Below are experts of layer 9 (counted from 0) of a mixture-of-experts language model. Rows are named router (the router's row for the expert), gate (a neuron's input weights, with its number), up (a neuron's input weights, with its number) and show model dimensions 0-255. Each number is 128 + 32 x the weight over its row's rms, rounded and kept within 0 to 255. Numbers have three digits each.
Before each expert's rows: a language model's description of what the expert responds to. This comes from a sample of Wikipedia text that the model never trained on.

# expert 12
Middle pieces of proper names of places, people and countries, such as Phila-d-elphia, Kath-er-ine, Isra-el, plus War, America, Russia.
router:168132165090160101137092116152152108058102164117119100101157128167122138121079136138121062125074103127134127114111133162140109081150145044095094079175126121087114097137160088103201124145128164165167142023146175104086122118103080086095093125138157128102208142120110092150091159159142151154129116113108073126151091104126154151126151161101168077095140129133142109143115170147172151139095126128069105172089192146126173121096145144187155106091149182136122055147126154105170162143148112098120099144128112084122116110145117171184115136103126130113187064110099138134137170147179120161147103145138135147161125169169120167119155095186169059102174140131095081121102089176120138142087161137116211146084105180093091105139115157103151081140144131134134075101121078192147105197085174
gate0:134157097119106185142136152155181107158150133145154117152115151185124159148167091189139115091149136173167115136045152152177183116109167089123083116088148095115131102095123050083138088109155110109116171151091126089095184148155117139191096126145094142191093113074104179094142153101154150111135117163149168090156110153087113121059188165130157103083105130168124149109113171115104067116131118151153155173097110111120147093140116109135151146117100136162129137197097114127165107129086108058093121166085093096100129104155117153074103131139178168128164126077137113158152165099125072126073108136142154105079133144134073169140162119123139092131118171138071114144116149155008120097094075156183055179166173151132132117123144128098057080118106150118123082089119160180132154139115113
up0:146071092231128157136090104150142140190122159134110126154089082088149128065116130106092164087133115125142166142117126153119172208135081157134096153143169177138104076131196152191104133141169188101116032188148079140102141116097154134138095128167133085112091124132148114107189089116113063082123124171115075082117158182145127080120144120147153142143097164109207167140106103180176114122122091133121121184147096160184160112142080059148087148137141138082074155126091170101081073075113116072116123067095152098170103112120184117165117109067150130134138133143153142121142128164165115098164104147080167157192095073116117165134173096116109158146123081110135103154082116124122119114128137134097142136138110103087125138100136138114150178128155091104139103138123136135075089171114128

# expert 4
First tokens of sentences or lines after a period or break, such as However, In, This, On, plus citation-needed and URL pieces.
router:127174143092131128157148127149162110138118095102171103137157164088163134122091130114132124093185140066074142099147160177166069100102126101081170093132141066096127120185111171095178140141147132087106177104129156096035134093099107167086138131133070132119123130161108161130090080145161107104147164092126060123087157099057130097076085144057152082136081127172104141100166144124159113135123139115111075147084161099064112152108172167142092123116170095128154112167146113116151157108149112067139183079132129189134123117203131166218114106144177178152160139118111096109126200086138078142101094182133107161127152166173136139132157110088155113194113110098103117106127157142217161166141115100100169088146091146075139094119158146144115123135119136161119088100119145066145147122110132
gate1:114198113183124104142149144123156147153107133193167099175170120139105145128143115126148096095134106161154115126137063056149133144117156120071124173105122165088152150177098115085105131099148187143078132102128155127101197095121069174126086111133158158173130129145113149113124161120102162127159053087152104118131139172148129121182110075074146117152146125180127143129124068090138086108138130144125049095174153146111158124124147100152147109082128082174121090093098136106104083163126136156088195180124100091105155125127070105120080143170120198210149123120136126118071151106115120101116167163159170134173120144157176142120095171121108101137086071095129139084088130103093121146150166187146156132180101134157165130140163162123164135159062215083071057178096133140141093092168128
up1:090096160130125149141100123089151117173126132118144172153120132153113100117149109126159145164100099093094109186202125113132118129124145142083196107134169094107167084146103117115150206178111146136103162203161139187131137096087075114147132102150190210128147170130114121094125189131094150133182102160121097088083126194115101148125124107102184190162108124134121137116109123057105169126127130162163068102167127149148195053117161147121106153109132114134169128101174160147060126105191178145097170124147103107131101103118120095128156112150076069096064101149134139143124075148205120046053130105158135117089118139132165118141117114135129090131116098098180131135105112139114128142171057159092131143187120099167097110114196090145112153181139174139152119149172132154102128198137116

# expert 13
Accented characters and inner letters of personal names in sports and results tables, such as López, Vrbenský, Giovanni, Drew.
router:139110087134164135142112154130123131115142146082188099127168157174167158126109136123151070137108182101083154173176100152140047124142123118111215127112142109139106123155135169054185148111157129111146189145117102161140142115111098152105093104077107092085127120095054129058130147120156167143170178058084109092113112081112094033173074100121154103107107132171113096130116154128170130189108176072103132144134120057075131128130153142175097116115161142141160110143148122083127127154143178068141154189162092127112121122106177148139076135115101132151116091054145122042129180052132085197116119140153114143053157134132114105087131085164121141112134131113110150087162134139117143113143085112144140174136136192106089094142160153116113108096102151162105093164108157143164133126102178
gate0:217138106128139156115095123160091108090104075107142135123148103108169051124127134127156103153098159073131159117169184135121123105139130107129123115188143109067142184156097065071164171153163110133127132075102138116177101123167107110087150206109060114145107079107118129145126113103129089134178140104122167158137114103120130151099179117125108099117144134111137126110103118130139126139103109104121139129217094063071172184123138136115134139136100109092104157139090145077098069109092155194162097145131113083180145171154123117086111110090094146110122163156153131110149126070157148156166070151099136136110114111158181178129145055163142128106202103130160103104159124060177129162079097100130056087148158156127198086139086113121130176092110057106096089071113126071173122166108116
up0:099100137110115124130123194064123138142136178150148133103119144112063178143147070145135161142158148137134099172090115159159136165096096164109110099151097141167147089068184133199130194085104085140135081180115155099121159152128168161129123152108122124134142168129143147158099130164155147163138140115167137065114153108164126070179169120137122120105121140139068164059159122117085103087158114154142140122142091202135086117107124146106100176127150130198139134101140152141160176098153095084096157119127164141099103135101135102182151183124120112221098086135183138090167104151146131086166217132096153162173049112119123086089159131112070113133064146168047148151099153143104118113097077193117153148127082125115101174112158093142154111081128173103172175136139144168090148186135135

# expert 7
Opening capital letters or pieces of proper names, mostly places, countries and organisations, such as F(inland), Mar(ne), Th(ai), Port, Dr.
router:091226146092162127127179129148172099123131114076125126128095133119111105116033119141135094120119135151106189118148135133115104068115110119115143141126104070154127094155128066120150135104108103159163158114119105089089170084154088095144103080133132112134158177125105135134085153158163129174185101049193131169103084106123168079119093129113162095140152146164108059140180122168178145110149110117124056102097123126104153112151149146140072113113133128187122096178124106113172154111143133126113161121144111140095097157192176147157114155123082168133150090107068080094081137126169100116175093130191109121091111129108090146122149108160184135103145162099110158167147156158193101225095102123116115148121080179122132071140120146075125081181098196112105085149073087126181107166157125
gate1:109149145109145054101127130126135196118164125105123157128111136140152131193137135119155096081097149107126169087137134099113087098096131199069139151101121125194072155159159128166144140177060152185056109113182164077104108147112118079092143114169141092107137101125088100148139148143116138121113130092144120139133180116134127139168131175100158071119097150128136135142089082094088115113102160195119092190105140171150113129115111162113078117119137111155165040111111158114119110094105056079120100161086137148173071136173134109142137143091115085142134159090155092144156155115156108104166098079139171130101108144106092075096089083157167124153069120115099245175065143190131131110118122058125083153140083121139135123121163163120146068105163167060102117128077104085153113124117132
up1:087146166091113118174113136106101150137120142158098185128069140170147095127139137093109149095127117141077192121144099141115144155195125122094117126117097119136157128127144081120097150158134111143078106143132165108112119118137100102189155146158107113133139085126126090168096153087189140107067114154169093151129153103093118082117141151096141129090126139138143194124107151132085118062125138134165139186182124122132052103079121168116131143070111139178100086153105143098122159167073055098195099131135097143085075110147158091107170158139130143157141132103058165115103070103160101121158073080143128124145117135136065058207112120112152154135191049098100134143112178076127159098178127080118084129124105132139157099095179123101115085156229162147094105083126079092186119192124119